config = dict(
    num_hidden_layers=8,
    hidden_size=192,
    n_experts=160,
    experts_per_token=8,
    d_expert=32,
    d_shared_expert=0,
    hidden_act='clamped_swiglu',
    moe_layers=[2, 3, 4, 5, 6, 7],
    router_score='softmax',
    normalize_top_k=True,
    routed_scale=1.0,
    balance_loss=0.000128,
    balance_bias=True,
    init_std_router=0.0334,
    lr_router=0.00123,
    num_attention_heads=2,
    num_key_value_heads=1,
    head_dim=96,
    vocab_size=16405,
    norm='rmsnorm',
    norm_place='pre',
    norm_eps=1e-06,
    positions='rope',
    rope_theta=10000.0,
    rope_fraction=1.0,
    qk_norm=False,
    attn_scale=0.102,
    tie_word_embeddings=False,
    parallel_block=False,
    extras=['capped logits'],
    init='uniform',
    init_std_qkv=0.0463,
    init_std_o=0.0,
    init_std_up=0.0463,
    init_std_down=0.0,
    optimizer='muon_variant',
    learning_rate=0.00151,
    lr_mult_o=1.16,
    beta1=0.95,
    lr_head=0.0155,
    max_grad_norm=2.0,
    warmup_steps=200,
    schedule='wsd',
    decay_fraction=0.538,
    decay_shape='linear',
    final_lr_fraction=0.05,
    batch_tokens=[65536, 131072, 196608],
    max_seq_len=1024,
    doc_mask=True,
    train_tokens=581100000,
    max_steps=4867,
    dataset='wikipedia_en',
)
Below are experts of layer 3 (counted from 0) of a mixture-of-experts language model. Rows are named router (the router's row for the expert), down (a neuron's output weights, with its number) and show model dimensions 0-191. Each number is 128 + 24 x the weight over its row's rms, rounded and kept within 0 to 255. Numbers have three digits each.
After each expert's rows: a language model's description of what the expert responds to. This comes from a sample of Wikipedia text that the model never trained on.

# expert 5
router:142117134134163128138077130138119102133143110123134123121136159128101161094161143154139094101143222087097137183128074125151127152111126117137132104118113114091104135148138162168126078113112157122146144143109094137131096107090113082158132129129100105132132101134158141144095165128100171097110110133126151147111111116141156146146125136153121095185186156132169112156105135123079138136130144169159151136127136167111126125087095118129141135156151132120087174142150110115146102130153121126128108158121157132138139133156146122140155143109115119187147129152120099139154096127101118110
down0:120106139136140154143151138180134098114089115155111170110091127094184104087142099166133095128108123143158153128119128124130115188127080122141078147124121116146192100134127127097103147149116156145143107141122147131102114137134094129162139125105122155121119148056151139160119105143105096144159094131159151117103182119091096117067146122119119122107146134115162149097082133150085092142124116135151172110087133156106133147104151152128146118132118149110131118143120119125092120133162089158152105129145139118156131102124169131107146134079111157118130133154135149159133150160126136140
down1:126146142174206101136089155102147132132179124128137156139131151094102110077117146116108140142170131090100080127102140145131138136085119108159093137150107140105149091145114174122158106138150129139083127101105126160145156103092099150093145095113193137120133131127148146100059099116110173122121131148134107106120168142119113115082121137128110165149105166122107142133137138137124098149111105136112095135109157146106095155145123127108104168149108097122166104121150135140155106109112133130108117147120132159144129098154103147161125149173133151143160123157151139158127150107137122109
down2:146179143093081077129100099081163132143136109154113166135117097077173124159187149128117110116158112113156112121131136097150092164110158109138180123127105127157095153118119139124105144139121147124121143151129101149093147167112129113135158157119147107124153115128147138140145149122147158113116103150145120155153144144090108098126161164137127095107134119145119143110104119103121156136117141095135137094141145156136157145125121138171121124117138132115134168149115130158158124056124201117125106104118169178130133094171117154098157103112146129158107165148087131102103131140129114129
down3:078123138157138145108123104133119123097107134123128121151162154111136141166124158132163106133156119113112115159114153111099097134154130102131105118138151160094127134106137167106159116111111132144170135101153145138143144149110110123113052152129129133140114153113102126093142124102154125144120110123147093135105097159155166186177112117140132086121219109090164181157166164143125136124115112092157114080109109111101126134166134106155126137137138157141105129128166124144139135112123129142158154136133113161125084126155116103147135170115132183094139122131094122173148144169138122144
down4:107126136128079126138100116095140100152119123137172135124075097157134105144110155107143117150120092137150121145169154183134148138097113135146108147173125130150104106116107092109123149125101145083109127170120157143130118157115191116113136101125135101146136120117118081148109091128104097097157180151118131115103136125136101122155122122111125086072097154133167197114121087091110171109151120118090130113142095107118111159127166116161113133115152126150121132137149133111131154100145108135122075091133103150158135121103155139145104149161138111171113131138171134147125126142175110132
down5:176131148128132090113086179108096155134153126139128139110094139088123105126091113162137124080124119131101144102118161141139142147112147157105110105092126100148112134145094167108118127110154097168106183119154128072113150111138118154095114136164092122089167094107099119143111096157088154134107099103109134123117086121140118156139123155115116121143103115132145145087144137172144166130118061143126155137118157114159128146159120132114158118169113119129142094153107095166174080111119145147119152151107126090150138156111130116125122107124093145125126107097105143119155136161153147160
down6:160113136143128153110095140099099072130168081132124105149085126109104107139100128144103093151137151075128148153134128131076107123184121149112117125143078142154140104138114163132135132139164133113126161159130134108094123127131128105139070119169119117128111161118137145102124119085077137116081133062084116140127133082135153154146152143141124159129123131108179145089110153098144128080120132116166149157122163095145169158126136104137109105102132158167134130154148084158112123125142088142104123128123125128132112152110140109081177121137124138123137115113105147107119116169116110124
It responds to: Line-initial dashes in infobox lists, especially taxonomy boxes (Kingdom: Animalia, Phylum), plus mid-word pieces of foreign names like Acad, Potosí.

# expert 52
router:115135127168122144105158137122094140149159140113120108135179146122113174162143129177109138148116107150140178069125128108140132126133089087145101129121109149131141146084184142160106105104100141165133148120116118131132132132164132130153149144085103115149117110152109135097126119119166132119118148159114117140150160147131099118122137142165144056179126107178091141138111138133136155111103155120118123155092110177147113129162117146102102129142109112142162168114126113100120139121110165098135121114169156083089104123147139132161159137110150089123110129147156138135051128105105118113
down0:123138074116117121110127117121097143159155131123100118143121100152105112127113104153136087114158101158118148147142138127146124121114157124130128141131094121094159161131092109139126169125146143135142133113107119110111148165115094120116154143110148127154137104122143122103149093104081156150120124147105136088130137119127127151074130144140122113193124154119109122005114123134081133141119132137176133131144166119116145148114102109114107133127148085136112127111083111092156112155140139148112178143164152132122082120131084123106102091108107123115135120113097106087081116115176092103
down1:153084098127112142103127131120106098107107130129135136180151106126108126147102130105145100166153079118099105118099200130136103150119115127099133138124107100111159144108140126130138164117135133063138104115167143161154134114101130134094125152110132108103154089122116114095116115108136120140107110115162127130102111108124120156110123152127132112134176149116142099180131154095099114128203131136138109134105163136102151105098135113150066100117112152077170132123101134109119122086114143144146147132061108130128101109135095125124164072123150112132111127167112129114143161167139100156
down2:150111159084115116143098156100150142093109127159092153107135117125119112089128146116139125131127120062116113182140109127118133141140154176143106172139142100166095115122132115114153073172134110122136107170151112163085099123135138106158101120160121161105138151124176073186104160126134136126146159151120142102093115142096148108164112113115098145080130131110142107122124118155141113156157084118143138146115113117129116137137122135099157112097102135094143145133104139178100133114138089158122124109096129126151154163108139138098140102166156151098136113161150123120187132146126159152
down3:168112162095116133094145110098117112112144100130112159171149137177136098104129135119125104140108131085101150163116101073119133157142134133098128116172114099141130098139158088136127083146113125131158108158139123173130145112149117110104071114112146129092109098103170115110123142133144155138127150150139124132150144118133129131138100090119115149091101079138122131141126142160131128134137116108122125113153106141169136164092135127148158102052127077098130119162105120168116135138137106138164130126131100145117175141125108130120145091065160159134122185133171123125128086169133087125
down4:126125076133143144114132106130113104126126102139132125132154132156129138133098116130132096152121117140126128104128173120133121122112121115144137101136078117118152141119127110121116239093119127145126142109112124105143131130134118124121127133118159134150128101151115174082122139115124112119132108091137129124124121124175126122124113128126165133173127130148139139000134132150117110139130178127115122136123138140142159121115116122174097140124127111124115127124127116116135133114105142131123138119136120137128122136150116128112143121110115132132124135127136127044105121138125081125
down5:160166122158119158160115115121131109143146133116107122140135152176125123121110118139142115111081164140127089107143083130090136099114111115120129144131110097108146132096125157127116160129100128136121108150126121137122086108120077151135113091126130157115156124115125154092134125153084148116119142143168151126146114107134139114101128127112139128174136159134120122000136101167128128092125099136155123167093133132151149113147146108128087142116109139097131135112118111108127098107125158132147135117133098125153107135155132138158138145133090138107095139169085112091153076146184099112
down6:166111125163150109141159115156104106105106106147147084097131148135110111112137148129135070115119057104138125160095128177100098112123150113139083153136142147073114158147130112122139146164170144149122157127102108136152090105095155111124113165125139168123131122179165126091143119143150102167115117115094084147126094110099150102104121104109106097109149097131112137044105153137139097169140123136104137170118161122134147112140145118151151091134081101137122157125142181134122169130132082126105121125109113138125116124112117148121120119161143123131134080135126145123119120112125137118
It responds to: Colons after infobox field labels and the == signs of section headings, e.g. Presented by:, Location:, Genus:, ==Investigation==.

# expert 26
router:104151123138143116137120097122123141131098124155104135114090139117122070108119160143143109189157096156091129113158119095134137100118173137151170104121133128103149132166111099112138144178127078175114133115125147123134156154143142156154147121131108163177156102139152120105133166150142157131176138126082163144131137108134169150155136133128166167118125129161116135106166145107132160145163106129081083144136165133092107126146122129130120146078162082128131101104145115115144123144107109097127128124135165131172144079128094126117128114087144088125132142131081091099110136122098143149
down0:095107143157180112162121149124160125147126092155103119138118137107108123138146120139179133135122113099113133113118133101146099105106150116084135101143102109096123096161118107126136088094151134131122128169157091114125174146147148111156158105115117157147105147126165166107114131157140148118148185088125115145147089106111141147161153118161122126130158118151165164130123126117147145143156135148143064155172160097095105145098139154117134146137108129138155152151134119151158162150090066123155174156114087122111122133123091108149126107116158122134087103068134158116123092129147145148
down1:130127150118136131178106134119118100123175099103128115126155133147121136188153112095130095119120122117146124132132170109115092149071142125142122135186120125137110112089143105137163106114125161109115071141124115083108127147134135084126165154104129112173085114133116135111107119119128097111115114163146105120083099086138114128087103128138119105102174112137121124184100119120093091155099143123149132137142122153161143125139101132150091139163149155120113135130191104154113112121161134101112103164131088102090101074125173121131124113110128189111135105133117122157120117138162116107
down2:158141095175110123132151139096123120077122130129139068133168141109148122174150147113171146140119096147114108134106155161156091085100135110128132125103112136148089112156122092169105173134113091121164138136136141130111097101130128106124119134137139127176087128094123155126182097126087115099136146141152107139173091129097114128152146124123126080111131100117118132140135116089115189158145145148132135149122113172164126100100162117130145122179172114117127164087118115157107115103119141087144138164149136150111102117117083123131108076120117116129120144122136117188134125123135109125
down3:119149085115134145119121132130138138086148121177125094090120138128161168084132146119155158071149109107160113128055104131146087143144115175086169056101122158144114131120096135142102135093106132163135105130106118131154094129122114098140098119125088123121136111113173149134146142099142109127104109115133108152112156116105139130094119117125112156112082118118134097126117147124161145116137138112097133129105145117144162102117100155113129166153108137161096113154105145152115095144146145110125150108120149126114092185126127145157109062140133130134152159125141117058116132109091117148
down4:127154132110098112091120126113116108155121106136095092144107134128142125123091123156104094098119098134102102098090101133124152105136106145104145141101111107147126122137066149128082129119137100086132200124120109117114149096151132170128167130172119112123182143079163112155137143088118162147122126128087103117126147150164085143157139112124131131139159159132083170138097162117109132158117136164110158108132156152159115119137101135134142140132100073166121084150169143130115131089112157130112160117127162087143150153102093154137130158147145112139134153119121094162100158113110130132
down5:104109118103139141147163120124106087119087128173157134142152186132102148105110126184125143119130145132107112105122157166126117093118180108129095111166130146122114109140092101093135132121137105116137126128109155077123133114137087130091098142118116115127092127172130137147086137149089099081127134128192085140152094131142124133129149150137143109125117090123127139140132139132090112100132128153150156141126132112152151135094154159148115146109073153104149156143077113129181143152106113132163131126142134092115115130161125154125132128062141122100134103114148148101132061111117122182
down6:177118109128121091140122130137137143110137182132145112125145110145123130131157107140144160093139159111112175105160083157143115118171113147148130117126117191180181089143131164151159106119111138121118138141145095104091134149114114134127081119123151073157144142130110132119114133127059109112116134110113154164144147146135121110133093127094140152075119180141107110097128147162140098113105132145163127156114129144129145146134128146163167160129123110155141131110122082107122153162109110104161156150143128098133154144085173083125130138148123111103145134111152129172170122166137101105
It responds to: Closing quotation marks after titles or names of songs, episodes and organisations, and the verb or comma after a long subject.

# expert 48
router:136145114126148133109140098115150145128110088150134125125113095132111124106086119153102149158093094139152113161145147156116079090111136128129149164116147076124128160105146128171141142140129112096157157124130132148122127123120096119143104085139133138118140117121103166161145185112120098093131098107100122130057117165179120150094164121099117151123150170108153110110179121135122106147168136140122112159160161122123130117139140115109147119161124105093105157077112156113101144100155091146116136119111096137153161105126105105195122118124094111152124117187087149095121143108147127130
down0:105099132119127159101166158132102140094082079130073135152138097128114100146119134129144138104124142144112113126108145101124133122142125146096132145110099144188177169117130127112104130100123152138094183137091149139144132160124100143125159158131102106118147133157080114130146125135134129088118086100125117114112137203139116146098160106151146150091122134104106088110109133136148131174134141122129123131125122139144093098106104122092082140150098130137110140145119142108100126126105088125130142097111162094105110167123095094100166145078121123167148124157113107065098163134123157145
down1:121147150111132117129130134119155097136131144122156115121132115136146122136129120098141142098174148124115171144154147163124133125091075134094097154121157153174119073127121120103160144106151147088160140094096118156167126150102132123133143152141147133143119128159106120123171123133134154105126117136109127149138153133100185098098113106072135132146125121086126118104126107165185126125137114111122094138125145109102148137145110108117132163107130107134129134087140109074081143102136165105123090117136132164142129161117152098140156146157157122136137105139078148056095118053121131076
down2:124107145116124093128092107126143106122174154109144104143127096103083153110129132118147107144150153097153104105149126169171124122108145133147145136183109122097143127095117088133147170190152121121120119163172115128142113137140126174162119119124137146150117149079146118124111098105119101165129153092136128145104154145114120111120121162167127147124110165145133133135133181174100191142101133138154129141134132131100139135117099119200133109119174114098143108096116169149116102100138121176168136179103158116108129088092135133130108089122146100142112098128154140116109102138094123126
down3:132124124135110126134132124077116102107143106142177119133138108152139128165144115104141110123125144155136123144092086089099122128091169126108133102113122126147122169106127138096158139120139097096057153121161094141089133114155121104124135114084147150135109124101153130133126160127134140167145135141169132154088145128111154108134109183160174139120157097100086127142135102110121154155126115121079145126160145166131148121103130094115136147168136122182180138144111099136147133105124145117138150130187130179109130167155152119139114166176086124143142182101137122136145132084114131103
down4:168105105114166156162145113129148131125102106107142114146150161143162116113149133087145094125109143160113117081143135115096148121147130121148095144119125122109147144178097097133150149116140164094087168148145124188133128192144146148118144146084120102129120104140123126105149146170111135093103104076100135147163152144172177120140113145147137135146108162090164096087116124153145115146140123148103088140174150105089175124149100146127173130158124140134122141177117118102138156150114147131109112131121140090172110153152131139141137122166132159121159148153134158113118142152128098111
down5:153096115077109165122115123149134145086129112156131165148156118106169150107098145119077119090164141180119157134185126108092131149123112153121117147194088165087132121146166098111149077099134138139124157108131163120130109126137128121129112132100146136158098124151100138102143170113149167142110116099161154109088158172155112095141141117139114151100134143130147131128143150136102112163103145121145150128128157125113108148110162129152148087145122144113118138096135134162118113099167130093125076125145089138154087168134166143145144099126122156143098117154102109119148128149136105093
down6:133088158099177118138142138129130196131114142143138122134176132122149130116148126115127102139144117120142129136146146160114132111134099082117158166156143086119164128114178155121131133200109136083136170118110146141155110116103097112160165139113126137076142146147130191137144172112112118105134143118131146150103138143130117099098136122151136153147119118130164150091061161150102141130130116101134136089115070090111118115128096138143120104100127151154157143098149129131168106118127122095131133080096112110133162161118076132136141121146111125173151136090139137110097148097135131158
It responds to: Commas, and, or, & and opening parentheses joining list items, especially after place names as in Tokyo, Japan, U.S.

# expert 56
router:144114121143159164125178117119123147116075119116136153106156134118130080121089132127095090118152136163115120102154118146117169130138123141147120112118131094145119126133124138126175157131130107138125154127163126104121154148125139134144111094098106094147107126131096137129090142151150119115119155120128151163095142151137160152085126144126163178126107188146167151114101123090160128096133145166161089186177155114161068087125101154119085095098112137139113060154128137126134144115126126098167120136139115174152115151137112149119145135104165112129119163113116125125100100161101141101
down0:087160115147109194149086149129134167136149111093134115169129120120133115105127110119105104169177148142141148109072166151171093109160116142102157149128141084152133135182126120105123121094139140090104157104133134123133119110166128165167088106123104117097125094159132150120128167138114148113121127159110126159119119118179142130089144147149153152145127142119175099141105177114156123117110156117146102137136119110175090132134119098145143175135131132141118090094112135097120150119124173142110143112133131118118132141170126157112119105142139126159132131090070154121167116112137112168
down1:148152108135145096127128107108122081119105172107125122180139117106118119101167119135136125113154158097112120147101115105167158087099117091137141128161140127127121160129131086115137157118143103121098136119129125156138139088147094111151113100103143173129126121106137145191087133134091147117122146139166129125168123141108141148119087125116153095113184102109099114078151151120134190108099127129100098094136112140153136160177116116077125119089145076122169125085102110184136115133075127132120152126152123114126135090142112090118143126107159132127103168124139128102142158126143141150
down2:093098159121178104160117168093130147153128153160111130162097115163095123136110102085144095148107105137142123118161115104191165114099114137103091104112086150118096136145131151123115082147165095115158151136082112127146141134098169130072124126162125134130129102134124121101162123127128112161124085148144108123152112100141103090178137141104136137111133097095161126179090114141136150118138094141158094141137141110156142137153114134131113132146151154132130116143134163142133111103135134154138112117145108152065083138122120161181123113141118178159110099106140153110153132094128118142
down3:135132128121170105101125106130178121134120135124139122123129095139105154108110093120147131131122162092113121088159135129115125092177127141106110128148128163128158086089122164148136072135134132092129113136098167143141152105107123111086122122170151153115098138103135113121139107108123119132170114105121098089123114110119125149139163116107101105117131125119071158240133123170119109117136094108093176133144165112095137158131104098092126153123148112149156132090130123156127147105135113138135107104133153096120127136108122089123116101150065141122114129166132143187138136106109152141
down4:126132164145129151149140130149150152114100109101151115117115132091160143138125120125131125115111162134089161124096119135148121102137159130174164133124140181127186109152108135128129141137138139137178156104094092124091184117101114102106098149126135126142111098108134101152137098146085098092095069103089108161152132082165130151118085132155129129102127132101125131123129114133160110099112157157156124193122131149147118085129115109169112101157111132120061124120117139165143160174127150087093156102156144145142093135122136117150080154106135145108147109120154118110126107117126133107
down5:132121092160134154134141105159188105141119128109101085102146174124125137139099129156151151110123136184149150097119072145134107110123146130115140116102127116122132083129111134160138180124140136157111136112100064154122161125098094109116073132180123104104136150122120102124108130119114135098096115154156133115092139116137137148141114142157092091129124133114143114148172129159151106124128176112093105093108086157123123142117138169155092141140096149124106152137120080118109072155141112113170151161125170091103152133163130162138133172120110139121105167149142123147141146127141109136
down6:109120103143150166142129125122083151125120120137152133160110135165107115149165164143117114188159076134146156120117104138088150124127128114129153149086133096127130075158136098140164146146125127122137124127135093127165146115121112137161132148139151117111141102160106127129167142152119131170150118139070168131119146173148127107141158120175166134144143173098121150129139132129112132108150127190092116150116148070138136086131068135129137083114133114133116123097167142097086132119105115091134141134097129145185098101183138146095131108146141116106127144114095090146150121127127098135
It responds to: Paragraph breaks, heading markers and sentence-opening words like The, These, According, and name in etymology sections.

# expert 22
router:114134136126135121142136102157143135140152175100124123113156146139132106084130158133083105120162161170141106157105088137112153157144140148134147173144144126115123120138111100143113129118150155126143140165138137155161132162143121103146176122147122141095166111126132139105130096139165129102150108159104105114122123110154103168125123146093130140187127148091136131104170169112122104112144123156098148121118097142132088076168091115109128089135126102139086102123094162126138115134095081151116132114113135165124153130138157093149159186125126091125147155089126133116136146184127070075
down0:154134132130146172194149117127141143158164103119142147114161175129103163097149089120077154164147138159136122141142164143165089172118128137127121142150111118128097132116107123098147136125129121130169127130137126134072145153133127151084135130142168111177128114176127108108157131101120121120160083112111142100155115121100151132137148160187112164143181138148101106109114141107136160147145125171147079124139146099110139119100095132144125160135105159129125135106097133130136119117125147162097144167110094171128082106103151136116091146081142135118127118106113094125111143115164089111
down1:095140115125125148145099113105134125086137119125135156118175133154163161120136104110143125119097116110092156118148111108178162114157115116090185168149124133104152137134185159134157145179148152141146140107120097105115116146136112106125094115142155134135116190088062134145128131132120103111168154129171173146113170117116099131129097110114152120166136130131158137126129099104104095138111137109149129119161163126172166106157137084133143093136093152119126136126136062144117102148160183123120139146157133166129097119168147093128112100115112126144134152151131146138162121118144137133
down2:127130114159075115131142167174168127147122144118117129128152157111144091132112081159130105155109127152181113141127117097140138080113108100138122140101113114122124121131109067140149166134143144107129161134076164167136112063161096128095109102132151145136121064107120155142138121160141083128102124142132105128116124147092081138164158157136108158155113107126171158108143122147120098179132125135145162152130182113143120166109140133166134116157154115104138122094139118148116082092119160121136131106125158136152145128123112135171129153136093142102111171112117113146122150130105100134
down3:073105111103106130098173133156152116159124109102146103137107122129133138146118110158127103111134132137111139148188108123106130115156132094113119122141114120085136120164143107157146099132168130144139149147163109120120101123119110128123144122156143097141118159139148091139092103107113127167141141079177125144128090088117122072116139128087147164127148165115165128139130095101149165109090151114134163145124126120128114155155152143152073153113150099131150134141143189094128105153153130117087168149137092122126141125112132165146132077117165135090097127148132158170105087085147106157
down4:083107121086126049144126120146118182123100118145128141129156148088125162151136143135101150100132142138143138162164124146121118145169138153089123078126104092126144081124116103131092087141118137163162125107150162159101109114135111119122129140099106154102137082165154151131127155113145114101121132115164128128126124135125116144136138118107088123102098078144117102158160088141116131164124157104135133139113093109176097138073145152087101149104131130145114114137114125141107119138174167095131135117141178118110137169110110142139119135125124150144068142134151108104102111075113155149
down5:135127122150127090085140100162136135149087124128129119135098156146102162156116114142156129141108066147136152086184143146135151134132126128151116154151124162097164132146097140116099146126124130109125120093134143172093117166145172123136141139158126152141145125105126145109080128118080134152159111139171099144114172137115143131150081092180124167125130127111120121112159125091167121123143137098143160143148149111112099165108141093132180135120101101165120167135189103130108105126153183152121168134127141123102132097099124128097098145110112103097136096149107118154115142112088156125
down6:088129133098097083131124143149107078113100108132139136138156124146106157125138129139119152094134113149150139123115080112097111061079115141154076139119163103121137080129126124138147149119129111127127133136140127116149111132126166125099071162148128114133121096115127144135118153127141113139173176126153112175110092140188104190165121130155134161131134104111134164120131135136116126120141109096083113164125097130153127132144167124140123151102179110142105131115087103138070121107127152096172089136133098123158126105131133146098099111101158100127100086129167136090128119128154138107
It responds to: Word-final pieces of scientific and Latinate terms in biology and medicine, e.g. vertebrae, nucleus, protein, idae, ensis, articulates.

# expert 40
router:153116151151132123158135111149096093149131162114154124105097168133122102153117121117117171115204153113145117171179155177138170171077165134127119114116156162104126135122119142100132169144118131128122102135093101119108108148140110183123100088119146136143139120132113093096141156141107161119108139149135141092080131133129125147098142161179116140161124141161097128117195112131158117117087108133119126180109087099128143152170106115104090119052112132148118136125123145146144120129119127122152105113094114120118132108147120093112143128121123138115117149125141134144146099134147163096
down0:118144122114156129101132105120116160150093167088117114115109089151150134075113125170117136130173122124091132133142138098171115151149114099190138152077150129149138149088137124147145125136132102159101118110155124140120110094143165139149106167144117124120140110088168171141166146131110094135162085167149091153127113135155114127131135143107161118139100168110128117105118174109103096131100173115123074120144102144141095119113132112161094132109125122141087109141134115158137146115148104118153141178133141113164149169131112138128102143113084079134104103134106155083127136148081110139
down1:081116129123153147148119104138122161139096138137123128138131133144149169124125121115126182121118159162115127113112124146137122138147159151149124117149071115113129103126139123142148094120079169145110101141169182080121125132114141128143103147161130129110152144174102107098148155118174124133098159132147120129101138075121095124127131129112106135135139110128132109124076115128119068157187144097106140091105137107116079092132168097131092093093088126183145158150096131113131108139167142153128092134131164105099094130159152089093163122118149105164149102142128138125123117157125090135
down2:089140080116112141104099113112178135107083095151126093160156143096096156128138151141150160148143093129089135087137073130118139138116142101117149125129109085131160149167152114110172081097152116099129164097122160092097115122125114165135144164109085163139102133165145125129123097155143110133128129102127136102129118137148128112122116160098106115140093089136107154180098135152137125155114118119143128119129126102103145133144128171071112122130132135138160102152155139091132091116113108151156130141131094106089105117118122154148103098099148088133160102126147108137126137135051115110
down3:133114163126127141168108122144160085165156148174169109116126137105163168120100121141123109118127066089151125133135115098131105133088134134101103143114132114120123141151112150130150139139103143131109149114103101125131108121095122087133158154122168155126122144079098157134085115188122126102137146155153101117135097111147130120174168135116116117142074142146091096153106132125068098113151177151092097157111195129099122094091117129125141119146131117112121138128134114146128122134150101139099139100123099122102126119107163109127175167114103156121143102098112177119143115089102117154
down4:107133123125140171125145122150060118111151158128162104149146146136147147102112145137108096127149138135134092139160146113155142123135124128147115134145114134119117131101127144128082185141137139125147137136156179143168152133102119107152136088122144143123136149144149175157092160079149133116131133080085110159132110180118067131137129114106137158108119160098137108133112091123135106149118152145114116111079135109139147143160140147096114159111135122166150123156125133154153136097172098098141119085162109152159158108185076140138114078108111120137155097094150148090085136105127122148
down5:135160099116133108135132121129158151148095116138162134136127114121125115090172142134109102111087142137133141144140153162151129167125137164131138078096137102148117165109171128137126130162084111147174139122146125148116137105188131147090134168114157149154124116146146120110125130125119097158103152109175063115135153078145116132147154113102114146152160121147152125115139110117159102093094121127093104106087074149148159137152124112158139105107118116148144163155126169109122147142106135108171153142123120155119104140158107137112125114101085097159142162112161133134130149103081075182
down6:173106128145127159142092120170173155128115139119139086110120118149144131088166144118107146101120114130120154112105170143085154157132141143157129139115128120179125120064165147148115203122131142115134117122111117153105135185104137106151146119096114152116133143129171163076122148103125103110107109130092144129120124155146161101155121138119129130131147127111172100109129097141113103139122124098094103104099111162113117143153092101124120156097178129084119098125120110132162140105152172107175091117108105113148116150138112139120125121107134114122148112149187108099115122087157173151
It responds to: Adjectives and content verbs after was, be, to or very, e.g. close friend, mixed reception, published, written, similar, able.

# expert 51
router:112124097125156114143140108095133130100145114139061138161104121122140103116120125120155158101131170156102160140088148153113133155138139120146123196123151091112062116149138127155143138075132122150170099154140140185135104153134117116173128111145100155063102159146135137127107153134145145114149108109126111152117125180138104141087113151065072114140111132133118131151130141132118132145148158142129118146121130113098094138157091119105163147095139163134112128138130105145100104170106129104133112178146135143141146137113105135096115156120121120157116148094123156116105083102157148090
down0:151115098116089222143117115121143121126124145166150111130149133082115176138123125135130129124123197105140109164114132150169115089080146084164154115157119125138116141145126118154116134159157092123119102099154124137134124173145126125108163118088108108103124138111154097118119091174115128120124150139141161109101120116173151123181102140114168123154095089139113089125106144122146115122156149123126141128084109107139154104155145115159112120147103152129097141104131146112141104109131137137118184135122085089117140146149116121150121067125167123121121106136125191108119137136101145138
down1:134106058150132149150134114132113111106120164143153129104123099146160125129154150082147141139100132101102057114111139104174126130107130117101132154138149138108117114149121127138104156126164101155105096152120146086163132082141096127121102100119136140132145136125121126126174137124100134155141156159103125148134123145144147105123140128115106113150126165157115086160160118113099081133124110150121122136171113125117117132101095102183173128124133169110167143158137135127142151098167112144097114136182122124133089126142109127118118124141085100109052119118075126148181108122089135088
down2:152134128138146132145122114166147116158097117095132148107160118154146098131079104099144115126139181113139076145108127101107101130127077123110177118117132095137144133090105107110105142157148141116129131151117120170121090156104118118111113151124146141113144135151113118129179144143152154091087130149140093123136149111168148120167135137187107123102135170102117109163116119129157133152107104092120162113143138130139076104071109137147107080125169140094126099132061153135167155133126143121146162158124135074107120076124103118124099145170118155116116137115155130133138099119161141135
down3:161124169172091142153094107181130125129104110133095136105150121107120129129137095139156096145153097157162135177137127111069120108160118079090100099119139120140124113142128050099112101133135143127104178148146143145147118120127110131153097141133118133143113136147116126144144115178129150150114069114130108100148122127145150084143135137130118144137122160130151124128139110139115098092126106141138099129081129125126178152177124150141124152127128118147136101109154154151173088143131132137138120126120109159120159155108088152135130132091110197118179131098179122093087109111132116145
down4:130156137153093124087125095165102108142097132101145145135120115120117146085130127147156122099137135120154151113126091135103143144150125094156140075100145151129118101096125129160107120129124148158144135120149141133153168151131112111084055175108106097106072105160144124152168099111118163096161106145117152189092146135152139163115143104163165127075175158126156138111145135130126150128112128152088195164088114138122114140096140115166114151124123130109149129129177105103121108094100115119126145161138100113121095128140103113129112134138150149125146138112089140144122127149110124095
down5:111113123112180097139162132122134173120102179089115136099128131157164085086124159114141124075138148165117144152120152119120123100072113124127131103108121117187120105058147153108149153163178141138099109111072184108154084126159118167125116155113127120126093103129137159121105116095115120091126129146162103145151140115130122139119112133158102094163140143135132149153119145130091120144117114141120146122117102116148118119103160114103102132141135116150158116129144102127122154099173143126157111085135122107123143138142130141125153152151118156173145077090116177131108162119130152110
down6:161136142158095113138123125071117139138080146139105104122103140151126142093139142111090121135151129087152133185117148195163125104115169137093131121122157182116112163170115165116076143155103166120149136174123092139127104124110144121138108155148138137146097124143112130106130093161094142120101115113080141100126107096064155145135121142159106153114088094138131138115152133125146109118155151120133104122108157123107148137149187134097128169094140117144089112135149091142124132161159172099126127136108115126139105106152141146118134134129140110143127161123135131093121075100158107110
It responds to: Final pieces of foreign surnames and place names, Thai, Cyrillic and other byte pieces, and LaTeX braces, such as Alingal, Zareeinejad, Kaliningrad.